Below are experts of layer 4 (counted from 0) of a mixture-of-experts language model. Rows are named router (the router's row for the expert), up (a neuron's input weights, with its number), down (a neuron's output weights, with its number) and show model dimensions 0-95. Each number is 500 + 50 x the weight over its row's rms, rounded and kept within 0 to 999. Numbers have three digits each.
After each expert's rows: a language model's description of what the expert responds to; "comes after" lists some tokens at least twice as common just before its tokens as in all text. This comes from a sample of Wikipedia text that the model never trained on. Tokens count by the router's weight.

# expert 20
router:485409564490580591496504557403570539562552484478521543478566549524508550501511433433554494566417423565450552489569547482565541464543443424462416511508481499525486526456559517411549460544437489431458467569548418520569489521511394541455543437459458508479480526514429547442511474482492433445
up0:572451506466517490456480444491524516492479544515515489501534559515416498507472487514491442578474464595500542537533574516531505503461479518421434577528547485445537488494582557484562539601511484473524526504489499506569460524377473421452587584496467490557598571429532544572413510504521436498
down0:545516594550525552531490452511498518528514382406485498362459523541555495459494393554501468552472532498406534607474477471517443496432505401531552441483552529509536497553574510473480523532550376488491552551470456542584534490501559492587449469491552518519463510455522434443530568485469415514
up1:462485550531374475515542512403605545475423528435513461477570545377537510480459515526487493561527554432502486548554557477453411488566506534474422401546487528534467484434461548456527438530465506441404631500487568540528474567447394538436554474482481543494502513523462534502543491431546471515
down1:526459524503499552525562439458491517525542475487431487557561535510500488418443571463430509440521499523460567517597489535410495486454440408485573551474412448536538536420469478529489531566518491529569474523486440372498377497431531540442530564583411544531424495442415497577495517561521497610
up2:539429468455468560500529492476482491578523568556473538543481494464543586551557503587455498456569504464463532523514451526520412436518520505446484484502439521441488532569423428477613523435488506491526484501426542432488475421508499469438539530440477428619427524428523524395494547487487451498
down2:457534462479507558521489490528547512507504428522534474575493414513484533425561430479525527433494606538534524400562468409499508484508511414516431516440400640499525549521462563517547488520509519438426509520473501497542478495495486446533501485536475539458538416517461437540585443500527543482
up3:495517498515529429499406578466504633524496522536465462479591412502497597436452544380484445507459459474568483511564432584480572451598502542416511478497512538502449501450474458457479500561416476505502525437476440488466483453487464527597564491473451501520463487467519534500538560539507422547
down3:432506516476426538487528457483500464511467490426619528534506511548425491526643500406484517535448539540569502582524486460542439544509506460547468558534549502444520470511391497522487451444491592419485539590561469517550589518499522465489468368516437516458509442473453477446548533489602472440
up4:542460468528508462473445560434454424436560530507492485538570387526497439496504477429552509479489520543536458491497472479458560504581519584568471577491424495505545503454578568497585420498517409498591432545509465557562546466431566480524484475461522398524466518403546524469568433568497563450
down4:509554568537401620516566445507547547450456536458403524440516531418496490545599343588542534521539461554418494537454520531499475493479472563525501467507525577512504416608603549477519452458539499478453438480469432496473485625508507510499462441486495499463483531497451544436582469490494468507
up5:523550468439588426467573477588415564509508453515408415474480564476613420545574500521485491515457503500430477510384465546458537578510479487343396456523479518572423500467550510519449526478511483514492576485497474470480520449565549492485649438469534552582499551514461580589515445418559493522
down5:524409528567486422516511577523486533461469492474498502488469468485483507458560455500591610534552508476498437474544386556377448496532561616445548491536450535501510468494518495579493445481512431518491474457518454450572556476443562509485610497531506493432485517505521423488489532565513520382
up6:535461444537433497515488437551541630513543546454460556541521528438515475446432478481497521541490556470421445498517550382548532561463381490568429443514419516507517488473498483425488436492476514512421475460597528455528509530541473514534553585469435517418491483586498517521532504511489499582
down6:408503536523487464513538553429556539452478577582483493535448420562495583587527424391530469442522493533414492499540501475439461523527577454489450492504429480471499499476514460550436490538520448496516543616448523509517556466459480497487464551447480542529572557551344485477414453509509603558
up7:577493418511553389476486502571424460528537518497499535529498493520486498521477517422522494432433537619479526486566556429415534499543439549480480578443436503487531459558545474466509528524448507486567442489453456525523484472578444482541494550430542449506452457450478570483533454388465551497
down7:492495505537568500499492506519500477478610645517484454505497507579516447479642496566514479578470506523490499457484537528420443572541438462370461504554573577395545468537462498614558465513467503502574479541509467508497503466425461471514574488515473557378587462534555421511463432503465560531
up8:464574470531474487509457531547404494533522472541484562523579538433514479533405445437548505483530486574523531622468570503544454463655378488430575437450478555537535582535561550516518544466499494569553425465525557513470473510525545454533469543413441431471424550445546561460523481482491552508
down8:457570465525511530427475529536503457496424550506665490541474442533515531482487506578512557482531465553501482420480536439515453602462541496512421517495443445541489476541532477494441500569548487447426464470523442537474540482555343473499564511580538416448568520556440491513548551516486502386
up9:525414434516505498532569400431558422477509546518491490474613577373481516467506405484469586539487509504542560637496542482523564461539410439501460489560447575481510531382507523490493526539465490442527513507541586557520457497470498430422498464464392512589424545425549516555535516459538459556
down9:500578460539476494491503496393498508479623557469487489545507383374455445491461579484494459522521485534512507426499514509470529497597522443555493496504531498528528378552499479526404429460420477526519546499434523563393496630524530482458447511497506388526464522476519453564559516508527480482
up10:480517567554499436427533463494528573499502500560499572534488558555528537542494456451516402506529503441478522502443629421516434534515528521480546491602450495541541526524528489545449500523512480520506411503488527565501488539464447528385643522438520505502440484505466392493579450557553426433
down10:538437498509567532533524418514547456439541451514579467455480582468464541485443544431589442548539454563425540548558501560616509464496521634538485521506386488519446439515559515517470420587465554442418484624607566445527527565498477525492443424503553539487427531552479544421517454502418529563
It responds to: Tokens in census demographics and percentage tables, such as There were after population figures, 65 or older, %, daughter.
comes after: ".", "%", " ", " |\n", " MPC", "0"

# expert 12
router:553548453606521399514544505409496516411604429488494563450410577460432539547526452470453473499599515545548467438459503506544550507490525429553496499569510416508549454542480426519516548575485472609496467456507536471520461567515599475491532465511558530508388400423477494417546490446507564455
up0:467535524438640484549501551531485493524518598614485521555501488514482522453462555436529510547512550484542475492437506505527548549596437474488403516606409578556558561469504543604473504502461524476480547494591417371440394411587504460487536486468468570531509513529500469503560483451521485520
down0:518517457501445476564490537502516559565466497477491563406581587438400470529422526520450531591498584520469562521525559484558536518478583501541498503570408451396508577499498469492466497539561508490451521559484482396493551492415403471456439565486449577467467545607509508512507477484454550484
up1:567441548548541478586477427508579537548510531533457495475533432494397540578478486407548449495575467533482522484589527453437552401487546442495586495511539522386525510551472510590460502443529514439522485564493500490483596526428509472553403509442449479577610566481456542502471407492452451461
down1:479504474496540509502446455589524436549502418486625481423469462516495491458557474462533548435475484485433596470500485422524518489471510547436492413620529577386482437504578493548438517479521462481452451532458516483534488494458424548420473526552444484452566510521484556618498507506547493484
up2:570423546458529527525476515445516597461548534471461435497440577412613480505515544457516314554422464554586428492583506480516471510467472553608445450447579515414473503561499461497486511563432558427549512470471550582556524428550550466566592477496478512524456515531469564490440540429434492475
down2:539553599549436538480506497459425420414560565567558559525537471582451534572530534545643489494547548578528541507457513428519529546417551469510490441494566537429458500564481486450509462573467425540478534521555490514581555488488552523503462466475515469501406571497453423514480534461429481459
up3:502552471570517444520467498446481487647483528505535489519473441448466548411545529466497572544518532527638455531502454550463532544507540549453561567447524559520487536514523520382510478425523431434564527448512523394511418488608458497533455541550506485452438495556417513499419494459533450516
down3:549456558415540422472418485562504449450545447470487521530473518438467486487551460468502440579479430527527465542508518484460497451496524432549445520548472458504513590562499562561536465471376529457454526581414580546569576484412537582485485503442447488514529457534499476466516485487462503426
up4:564558444537462500500482511463381414476404551550437503518452496499518581521500626552526537602516526484549488418499469506566516442478457602561466529531558489556600453485451428516539549497432472473424473442470624575501488581399460508471525549428495618551493465424514552576572520509523486513
down4:491529536511525477491551518529542534563488563497505530511447398613520401531482484482490531458474489460544531434491500518479477531590422575403524509524486465488491532551385428496601523521482494634518421513395417573581459481459461609520503464478442518438581499434404513470533535473512366521
up5:595501528613551449470495506473652498519449482452475508452466512369521519441498517483410535443536553427564573532502492458516567538532475505432526551564502561494526442491602484457507513486421413487552671473472550490465503461457570474583544507486459513496480480569452520538474511474528494448
down5:438490469467523455504471547506497507484497423493527459477554446467497451452476398405527407614524423505310490535553554482430475464535593474550511463553590448470500536552500442511462491502503592529466457525463546501565625482497514568501519561388546536428450489566498483388484439488519509546
up6:514482536446504557533499536565424448622495491529403494513434484529484453592486473455504483444536521539534428478461501581502461557495430418533424574573516543452520488559481552487617513484481523518438464410448552416535601516460457512541528511425454505510513515545582624449453459404485486556
down6:492510481567438410548455581502463549476501403540452589535523491553432540576511466471548494516547575509513518532418548482454571505501458572544433521577527558475563650523540487445540450460417486580487541457531497466465420494453519521571474539464474415426387429489547578460542520511482470524
up7:561489414514445555570464551545468484425540526530527506510552531385440508451443577581528526587465504562532539529484567564370463473493393556526449484529482495427497598459515506523499520550511532507424480479545484404484446530483478542440600570488479471505475502452435471489548473486562554521
down7:412524529603524438478430496514516554450587524467609557559513562476480455475475533468426515487454475477479544397494436544467436484445531497503501464476539477564516461453471389542526433532540457543477483416519592581485511614503510504417545511519503464556495473430447526552527419460491525460
up8:472542479485528462438398506489544440509514587501485543633509474411556530562520474392489351535526466505522448482475513587519517487469479537554610455510453555535601550529483473502595478475505513508512477486436445515440489523525543447422573533488461558522545496622534515459512392545601507507
down8:526572433562458513414499474485547515411538438586506556508437523516503479481617539447456516431522501426572443560501530535432488440530441487539566527478468536520501538433444492454478585565510474511519509505471632471524459468397449570424458575536507497476474462562463517602442501519503497575
up9:603495455523562396577405409527513526425537597467469516528539460585488457458565516497515404553432528551504440551527498513552506461452411538525488474519486544484537500524450444498437499470557485438475514440511478494472417539546570527512541469428457462468474499483486506482486516527489491530
down9:530514528571498536413524572414413492534544464488585564501519480493506471460499477460512554537489547568574542399380446475519570549390546606503461482496501482524511492426451485576526450501540483495455450510581401553504476643437492576514512496541436409538493499450530535488481388466483496465
up10:456490531518467492501480430441495564572433538484477538496529565372509560459436554451483482482595554413502541522459515451445532604555484432438506613496368521440548515556403422493492515499485515490589413505522575517529478422450552486492446465528516449518546486436565549529555507464404467528
down10:555602479515480526482450466433540505539498538396510558494418403556547463553455492483476585485500493532520498514557451521515464486546520581515547459459516528499511442475556525444495543551441458471614507563425447556534533463504502545489413567423544506560466596485491461431423529507482379471
It responds to: Pipes, numbers and closing parentheses in results and statistics tables, plus medal and result words such as Gold, Silver, DNF, Loss.
comes after: "|", "20", "19", " |\n", "10", "15"

# expert 27
router:519561526435459549515503379541535466582503474542466564537490514492538471553452536532525569507574521504618516532395612476636473527410504543557409483511513572465526573450512465499515453481588548573428463416508415511395461470487504477448470531566520517505511544423535538460406438574583476542
up0:554462447431469432502435420514517430497477519526483539510524463452569545550493487513497433510474538437552457533435527470482492516500535479600566541604492513568523581458517392495361547537511475537518556505568550447438441489436549565526524505567405485470559527493531502551469374423530419479
down0:386549446555428445442515465538526475547460527624497526463567498579552502585510548498486413485526487493485537465432553502545469446510477453524549543571489435510546526517517504568457487526484497484515432536462509550442484476466389508378539433463393460510503553580504515518430410515595607418
up1:485508588465563526501494455523517537495521487491491534469520496467507593505483484534446546562550498561500453493468494642544462543495476532530494556529487559485606475398388600558480433515550520513415455465411490486449568499472566536497585529470538502508462518476528498419456532438462398500
down1:523496534433561475517473548525489563512461518461553499452412485413447597455497453571445473460574460525579517469451512465538468501550446448465558448452466470461524497569474558519437509484533502575500542525474517509538492578564477495482532538585496496541470500518511461479512525440456533469
up2:457439464506613470486540454535475488433545531596483538587493533463524472495579479435467509515511510603511467395377520530545536534462472593475470389504522474467532483466551498482535468623561526528514504539553604427557480386484525487513456516468364494404590528524531433521598504605505525466
down2:393522528531449458540481568495497529552561583493587490513465533471492629496571393501570412465475513540461547475528557513517401403546497500478485464567584426457463576501446492493487552504562551442484418485503468576501514471538588488479413456511469509502512585564516492447450430480501420356
up3:464533577532483485420573433495441483514518445557458487565486456401499546545435551505448506437521558518548514555490522502446511520492457538567514566460499432407545455472480448621468584536498465414508473368588490418431549489502593525538515473453407464584473583426454520457462548542622463550
down3:489489489563522496444457509586572582373418603543548484515460487591466494538557460510547479457435505577471503506549464525436498560566492559533547543466464532541542479521498597446604493426494487503456574535549547599532447526565529428475489538484555545510574632373518476583450530454452481529
up4:452451526502442489532485503507489529449545527597457464525427434558479507535479524487434525470328481571588465508519504504512485572461428544439420448477441506488509432454480464512608485524573485517462663442532455528527381476461401529541587474523484495482526507484586523433571517562501471528
down4:429556475530460518570532529528489506521493507532506530506555491501540495462504541564511625423386560563558495475468504400492449509488507534579490526460531494489545446465479500592469528474449568421447462475529560501540544514486543442510507486594439578523463533503483539433531541462552431545
up5:417489453521546510500410459516579527606489479620553526518444566577532495440361561455537540522488604480516523569493625470498488503540545491552569510465490559417560521475489532455413472560559538476502562527447481417539451455473386489592514482504557516396595499444458534496542439498428531570
down5:524586497586445456518450601499422467545516530475509489441437490519496521478514423513455578476474574411415572509481548489424483436522486488469544484508514552468462413490429551477539594485525484529554467435532533558564547515538534501604583480588488491511522460563457471487564479452438490505
up6:456472465552514455515536474515441505486483470482414410519539452470562571443539477434490513494608529525508508479576423472518495469581435599588566459516438466522481438464531400651547477534594382366567473524525523477525583509397508433549485539413568460482538568547522411494450436477466458506
down6:560528554525433530434582474449387446538538526570516441554437339533474479490545589495603460511523455505576524410504476388509490509586384470614474389473525483507505538486468468552483473550544524630542551482477471463535567511473413510487462543483449481561514628541508531545559492497425494496
up7:549561476568496480513477522467520435525467496492481518470504524540400453519503512513422465498541482515442423503524548520503498495510514493482391477524485514481443575460499467508445579498453500411597533486553643440533527451402437416421473454461526529540522613520491566562553472565534497558
down7:517502504550456519520519544507537526491535462519522491508494493469550482467400493568440499462430514531513603474501428519469514599423585519501499533484472454393559466575473446499493457444533457524538525395635479507447509471433531409475522483467464437541416396446470461531556426575535525593
up8:429483453528463479495457457429575542515454540458489527524560524425407427445434452496488558541515528540483544519494534585471468461492541534460515511480506638479460565376535514497436478542511536457519554459453481508451447492382611505469513475460468527489498510477476467463464446516491509561
down8:583543514451440421512434499537492634541503505447443446388449523477470533465394502510547506459523456521501592529603451468514594510489491490482500495559497579488522504493552441546506486576530470588517580422512482469536483581471504486484450466487532550510508473435467525503575524428452492486
up9:586590619530500460487404530479505428616471531585489497579428535518547511415517568517470545460473509509586546489611483467549539572525484620584494491477497504469460454406500552582482457528564451360562409454528556542483471499526546471494533487508514372458480522506515497527505435538560393553
down9:505470511454561471443519460471455560458557354531450470513485528565438578545445431465547492438503512553513551496513500516384536487439523558521517574403529440508523455501496587411514527550500380558494592540460543529474499494403566512468571552463517542498517469508602485492457556493464570539
up10:563450510472503524482468544510486540452512525494576526541554536515576477454550591572504474554436552524528483593419440450502567452541487526455492419574498536487546579491446498473422488513529459510569473431457524505537486558533529519486511547471538384519493570453564429404437415563527511514
down10:469506563418500467465425547445328532516565467461527464533462464540511504589477452441484515479476457509480419510525477469541486460542506526502525485543493462482388526477588472455659496556545462614572532538477533525622493454439463506558594495428413587473408520517479561536536540541494542580
It responds to: Field names and coordinate marks in taxonomy and place infoboxes after a dash or line break, such as Binomial name, Order, Coordinates, ″N.
comes after: "-", ":", "\n\n", " /", "Scientific", "″W"

# expert 9
router:486471482449492471528525588545570451391491614542515498543533458400466436467523462450495474531545497460488504493429477523399534470467559491532438525437441477531501441578473432525411494484603592477560470572447478469496522530535599435546499568521567451472497478591541464562433481518543504522
up0:569412499478412435507470536501466542447497571480445487601505540491469451449511484448463403446523504497547463554470500525541543549626494540463531531479556480464503511512473469489436487574488513555510516506549499502542497454582411501603559535479512484461461548451586590573470514475409506613
down0:484356449516449463546499551497494556591476557460404509521534485508536511513468551418477475549517513475524522482469578466491477561497470508424530530459416435507451470469392454589375525475440510453437509539425367545429479526504442479468519476559537484470543514492572478575548517461493479595
up1:495471459459551488585477471505585461389524504486484532575427413500515486484529486511367496440557519551502416544477509571479509531549465476545450496438413469540519537450453455471463518511637574499520495489506530416456473495447459490561569562414469521524486489521475480499395564533589428501
down1:541493505481545484528526565465420501468423484389486497510562593504467529572528446560553524511511552485507519495440549490535479528499446558496474585619438451526548478506557491540525494428441476457439554489536546585598435503536427512578485381510526503435520466507495431561518470516538553441
up2:545483500476579470526452551573512436434498551585477513501586544541486420514478529505549501555448533457464477562439526384424445504530440527474547594466503549506588490488462435514482520475479472523476516468347470521576475457406502513468497515460487508457565547565543560526526405500556465512
down2:458476547565429376476518411415512504481571520460602536477561557567538474412405596464509509515458408384510555511463561557464460560475461478526484490478555611506482518493510570544526476602495497453568497526534521486508488476578471459531485377568471481595475465490561480611539388489513478524
up3:484517497476447476488473486476408598585413552544511473503458509420497353497555451601579489493436479546529508475575512570451491447476555618498464445497399519511522490477469514444498542474585444498434562429481455481458536520520507517503469535524469582524478509402509603512477462529486490496
down3:460495452490533541544482595447460542508415469492426519473387529485492473564506442456490530507497543477397480416519495496482455466470559440550478460450529557499431450492489546518488594483580569545440572521439503532454482495477555498538411492369518493501478468523585535561470451504407502562
up4:577452478475465491429483406450475554466424501570504466589422511430524512370459471439560536547649545553596468457455514543466420516528484500545450474493564584471512463576488451475561495502527598549456580564555502501491487477477568442497525526499427545434562561610529556576463532424472462468
down4:475462495601544485559513434533478452484465452390552542460401621581444464387508442593480530575527505540436438422536539516495489408483509513473599528559471447524540503529558514566617476486517477535492536524480502496496458570418503472607584486512498489430526554474445531546413457531442435406
up5:477474480415472462434481548536547449549526545543522541513510524518446464411464528470492519563501586534515517484444483575485441494493466491401493562468440601596556493531502526503394409471565555442599568369481471441536506372429568503495467513531519380555559550463494528560424384548516449578
down5:521436568531479495542572460523486562497463502410612352449557479532525508413332495431573477435457513521495439483441425527487469466434495456540493519458575512449501469534356569561504545418560490454547456462555526600541496535514536499497459422518532525603453326449551499524496486439430583492
up6:545552485445541515587522494510555453438507515589445610572538399499476448453456537488412481486514497486516497518438532442375561516514546487441539576492570512526619448506497501557584501479611439498511516461426494457432534502571556502560606557444466459409534574471476470475554406468547506567
down6:463443542515468405470445539522405510543550580538458527480464437485440496527495440473489468486470530498497536534418530555495505391513542477577498498565564506485525418579464478504480452509481501475583542456455567524551472526524425544461512488498624499480409488492471551482514598467443503521
up7:497559522529500429473438416576514546455446551483538536510460457382566542393482442445574515488462463492448508500542544498551546519516501526473470560561447588465558537429582577414425518580454480420494538550465503386544490479493421535453484518519447466554446629525503496498458477522507436431
down7:521528484464501462478424463437516496449430491465549404506571502491478459504401519517496500560541610502510515580445519413430500483451568585483447552456460491538556494437484402519636523516544566526428432529434555479518580513471593540591510503539352519513521535555478464461470489540460472586
up8:508467455533469478598467421457596550423444564533490514567553539548558418475441483425532516480499487468408427503487507545374466481532389480467442545505479464512569583467479534487434490456587483420498447529560581515555566461511504526465542507517537429509511520447448474505436543388605486493
down8:519405452496481548490464416434671504473566416399510469423540572521656495535500546485482412506517554508474542505449569564467504522468491486489517558489462469541502459482552416477435497474483562509465428515385584532456439506472517484511353482526437508511566471405536492452591558444568477534
up9:562564612478510458584553487456582547557532560553482562548501500470503486438433470483420470428537527511643487511373535554551604458489515492495456506517574486499439503382403536585582525549478472493465520510492592541478434470445529501492571484528417538463477498471491512483477542579519487537
down9:468439477503580545529541588454423503478478500437472488503530534537445459518492549477502516552563469407452461503523486467483429554487458467496467469583433487544571464556522458546464524559594488480539479492452481500477449504588477531578497482459484460428454431545481528453555567520617559471
up10:474394456443488421531437442461582530401506453504544490553534468487540480461493482423467495490481445504469545501564507491451485571540568524559484556459591587463467498455500552452414444557567467576538489567483494475474421432507470521563594524520517475597477510406529479613485570468413470546
down10:532536510482565563591482538471495466542470480498444525452478582471494493536601487549550518549581489573471473555464519399495455531548486466448543513536433324422565531499446415537476422547451456462481437547491508498480514512562449466392509510443432504482331495557446479493497477475563435552
It responds to: The first piece 20 of years after a dash or comma, such as 2000 and 2008, plus arts and publishing words like Art, Press, Film.
comes after: " ", "–", " (", " New", " \"", " York"

# expert 29
router:462469480598459538463353491415552456509552653509491496529602550482455508548485441474544502460541460399465521479587504499468503554502442522535472417472552448543539494549503450425544458560482525440561461568504519505531433506490545447430525520476537479497472437440585555582514435483578504437
up0:464580465561542477518417427499518453465450487568455558624542379533537460478541524515501488517488549495596491536525560487501517547463409549488621510454505435406515507518492522495492499559488441408449507531406471483424570458524556450431494534553485526387532392476475548529483450441486513523
down0:431437527601493474457416530501463526494598575556474481531451535498562541441398486609439527478592500475573471534487511463489553543530543446483511526466468486588529599363524500428577540427510447509488459552551487526477566552501562478511508479431447472467582534608435546460503515545460504447
up1:580519631406466471496490422507525500435546529534453417482517537513545476476433532544501438455424480457540523532418524566606504545430518552483528529400624515532493556440556583501542485466528548568488545479490460552531429539469438414504568529425556555403538447439574474542635473534453504496
down1:495392499445522480510435474578521509599536553533549538505533534525569569536440525565574507594401506601449431583469474482474485502458543388422531519417492505507558493475441551560534517472496419512425463383522490524497513466518455415453551501509550504504473432515570552495454542478475529394
up2:471520573498434577446449467532518509475434607577529501523468484508542601502563571509451420522512509499527481445568550494435582456541396504471495603409528453489473558513489452548580505497542384568617498482445526510531525408510454430459463385453495540538533537507571463456449546479564488588
down2:461393536537413559494392460417474409512520550529545514411372586602527523465519554538528588524471388463384450461470490465521471428556457480453525454580471516492492508443574384486500485504568559548527524480500471533602475533499547420522512501528442523515368474470521531611464606554527491535
up3:579419539415470479523398582480493508555413519489442406526501523563524499603476548547498503486568508503550488556526500438510496557562476559525430462516603455444504540511502475463556503535466494423491452564463508564507396463447452473490451566438503530531456507558540579516542419447580578484
down3:576585416463442521516499539559454479578538558384569464463502397556414561564485513452517511483543467475551484478515503518477486502412527528498445435489503429456510465592481516509472473501516490482471541534430602482482599416463415425601537422490544524433562506509460376566531444545480461531
up4:469527511485508410541577499486556564533374437529463490518539515490575510469529475448502405550435460545484464462516516565558530383522468470476404463585538533449508508492518490433549543619467455544466522489461515493521448537528378510443573518419492474487474526508463496473524608488578521443
down4:541501651578475512491426448434533438488520495441446505499484441545428503522374525468488483532527444529503480449451529427545575537617463551431527512460464500543491530448512438439556522442477477580462564518536505532427457535473501509517599505515537552427551487540519635552534511454484481451
up5:473482596500510522419505421548516529425542443490469503522539456370554465465454516495452473532391506495459557552522570544613476515509547523419461539537533583482454545404502551445428475502516554510512566530490502586554453571469511492463569576481404489494478560521512454498548533597435499539
down5:434479437458533519453411481523556518465438459399440632467513464485519493431457465555592454538437533515515531508523495468577455525522568465549495468500575539505495490460508489454471520534466481517506545484533544507521553481447455402480560532629462513538490516435539487435494529442482504524
up6:533467487478483507528534607526575508453527510458487467505528541449512417409499509520513395556460582471422488618504512491491464480444589645580467531501584605545582584548505465421456569528453527492470495495468503539419428533472524481466570564479534493537411521478455484556476530485524507535
down6:388541587449443548431479562495577457572558495482592515510484587479481514525522493537530420501470516523517480452466430477471571481451477505498387552547508494565480543538559536501458503495488426487496544423560556462482459531394466524480476488582518552521494487419596547494510539499576493411
up7:448489441561435390560402448480455523424520628527535604572511513502431497500487504477536523583518471455636512489426534425468566534526503468508514578504472549420529564547516530519523479510517592476484547536533448385490462525520448495468536612479483536455490553549483437500529394544464471472
down7:526590534635453492500601434529406510419440528484467469544438424538533469554494438535519533483508559523490512461544494449580467541558571449446473449531559476573566547457494474434494497438482511458552516511473458435473490570515496567437533553389561426497563491530464448522413449608530535465
up8:566534564467518472538530441455434519448485579599487569513532428504494495550525603580481554511495469524571598491514453462525527499464441555386515519534515461520453487483492520566530511508562471454573508472525534474546453571386470414479566437512435559486498495490518506526556569420445434502
down8:414508526688443477547437527499459478452468494459647541503391508503576580421522519543521532448572446471558463474519422469518558526482481498505435594527437410507531486525421460578464542506514456456451493447636408468454445543448493389493511528489422428498499339523455489474506545546574497486
up9:490496562436566491487453508534565482505545546520497506498479389459436428368471507523508449545470534474498472642467624502446531506547452501561513515520506549537575599516513576512493500420454504539424596486445615520483475452448500522548497474424523483441526484461565506579434423418462468489
down9:421539474517464433508446484479436432503517506632525520548499553438525584473381522514435545498539448526592472549642537595583553449642486483547453542459472454504494538398468475488464424455476555503482430521538537477398564494480509488556505508418471546540426395517425521466545472493429526500
up10:471388473594455473509492437489452491466489572629467532588565481527478472534519623576580429606486424533639549502440589483516513591508371448473577453485491585456538532405549435489521536487559507410542441406456481525546488519490456446603523520514473557462459505428467534456460523385532457501
down10:479506496606416490462538557529444472438482596538491461493514422486537433470487517565516518521586494390451543464550445478537532467545520482552570512580432421573534546481472436536538494412466477428537436585418523459523530514483484496619545449441434387491482543621514431431538590562584600517
It responds to: Digits, decimal points, commas and spaces inside table cells of results and statistics, such as 1.55, 1,419, and row numbers.
comes after: " |", "1", "0", "2", "3", "4"

# expert 3
router:460421513493522545602432595560473434549474539419504489478497489470622532495489428529433541494458425499413492565526514538424496423628478492524530576458503423539436503568483447505519441331403600493478520505458573543516526482441434502456443524482533434506566452504499448546628518473474437527
up0:488512487425424529467460561555548562512520521514496466559540375460592501371442569531550457578494488495505419481455563502518519492518467512464498484522512498514466485389479498407462491500543519477473496446508547564481516547495458508468479469515498530507496548550444475521432489574509430578
down0:459537491533480461508597440495541595471592487422486501428492547526490551507499518479508506421463596513487453501519432455481385485470516462522493429486494452466482408481584534490391401507534567511549459592562421548462473543595562507528488602502547427539402491485509473475481446506408541484
up1:520446617483518436584435502440584515534516446518410505527485616468511449457480520546426406523517503545446517502399542561406433484446528395465538543505514581443577539539348544508473482532486436427505565512421539466474479443548380433534518541519483493428477447477516517465476425480466522475
down1:548499611505548461519464530490470466522450509520535498442475515538524490527528531450428433510531512488517510489515490550573472504488507450476510442439516548549467444405523514539587595569429507522445452511524574542462486452548450467448492459505493545423500417460507444444537504469539545378
up2:486518473616508473574509574522496454445441509531498549518485521571469427482527354493483540498497497520510471589469449442508470522573466527467541468440445449528476528566368526441577647500462552541569522407453568511449460512448446471541525473454470545493466425536551508562485459487556406453
down2:495455457513418494564464483442434452556501507491499505499556422472462491509491498464553486381585397481492445463403426472542520462442501529470458500529548426478536499477444537447427606544461520516414490436401460561507529534521479488495508533516456488593540548506457609447606565422520598602
up3:609434532548517487574530502489474504513483456497524517567468558521506526530407567461478457536464524479487511549474491490523430443537534570560532448507470441540517566547372490467518517506516463509428410454513492469421457512535479591472539477489549485550466511532638514488631541536467529435
down3:526476407504523554521436573541492525487487467521565492545594486487500446551439482577529494520545508465493516474499529607463513518490513493434506564524407459557528430395520476587593462529499519460541571551505522495521515512481511477420489536471562532580529495589505472467585366464477508484
up4:553518519436454467510464488508500548574521462452468518496532587445506475547499420519536392541450467463485571514438440494526388621474504467462478495478444485540583662519482542479504533569489491511520467446513569479469490461486412498525528466491504526557516497595563612563481444483447414415
down4:453531420572480517478399607509549482513481462451496531471483511544466462520391457508462577477529394496475505520473377410486545561496484488502432543469457496575515568465431538569527580571503496470444498452497490545447542574544480440487522513502572476506527504449557637516506503412495565529
up5:517496448495522529544463506456530447544503467485486462529476397551479452433435477458475586511555491488521504479391530501607496519494385494509568518520527540525511483458569539545497568460477445413576523541502617584463406454474482409551619433567520464484576530544483456561382449497458398457
down5:456540496421482416479445534537505475475438518488525466481531512500529550430624449484542430545466491526500401553432539521473552451415625447505562465571538464490479495392426578549452594487526531521542474489488553540508486440497619504447461464474547558544549528470449532569497405453421557366
up6:545539505461486475560350466494461470521474507506424465480551509467462520524471577517504487415489495474537532465564537464470472460562410561478468566506486523518526533453437527450430436606586501559443525529489469565496491495496488609524455464454451516536465478434531539462538534442446398545
down6:550496526557573436463442483488466570526505467397451507429521489425540576466566547440506468417489563487511491443559461478486528610571519435450463474527517464373432404504486560570504549476419492480520519594573503499443560501464496429505584468524543512510474415617516477442577470581588480473
up7:566529500431545532564601490459519454518425521548457518520492516511538507434572527451465435553568482531487446555440515497611479508583499518509414398486608525473432540499433530463439557504457433445501567443449578516509442455439525465509462590445453487523462514481460420564540465485539539534
down7:499442501525440536469438563507424510528515377514574542391592488508571493436557526510500490435469461532461516513404457539552534555475498579494539544595522564475412512467438485515442494524571596483484556470445493555503497428540530559435451504483471529478504480550445495606499390492525603463
up8:562447456417536523537427525571557579508450592463509546536571418439530586535512545538456491554451464532526574470499442448478523517513427573495490550488466452536545492492569522548431443505553607469513559498509467512438571419546564591510458536486453436575620520510486509575438501426514501553
down8:461476487493490482460593485587503551538505435420491497499513487459527610454538472491541562520566488451570544470517520440461480442503584417518415589516409495509532460519480527544558576462470409510538457630575534475549542495511478448475560463511558494514526383559447412490571551551594448601
up9:523556483533511494531546481585530463460461444519480570523586501510425416585511483469462430522527525485542470477469468510459523544474531419456415589542498501538508534547501529527553520557548493534451500519419591482516422505537447548553538596446506451605536490454480485497562449452479521537
down9:432526492509507486531453563469553445545500526482506359492441487539457501507465555555481468520477500504457537407498535600518518532550507450490519471555552571476544604552496475516496502469401542533411657457439478532353503428426450543453552539473487495561482528432554513395533505476457528547
up10:514501466432475469494568547665484537573493540460483435482561518442582526499471520533447532507545467479531482494449506587455459413542517509528543380508485538464477480419500495560560506491494418435396566588524539502441551459510439535497556576498395526324605450486486387469420506463515499573
down10:516493501526436483419475360516534484494567491493518446511471500433533614475542503523545555495463434479423464516498465465534535465483519418466442495445447407505415373472521488501469532500489440507540501537562460466558426456536525502453398595577512503495443542570445492376482538554580497396
It responds to: Cells and list items in release, chart and results tables, often after a pipe or semicolon, such as MPC, Nintendo, twenty, 17.
comes after: " |", " ", ";", ":", " —", " \""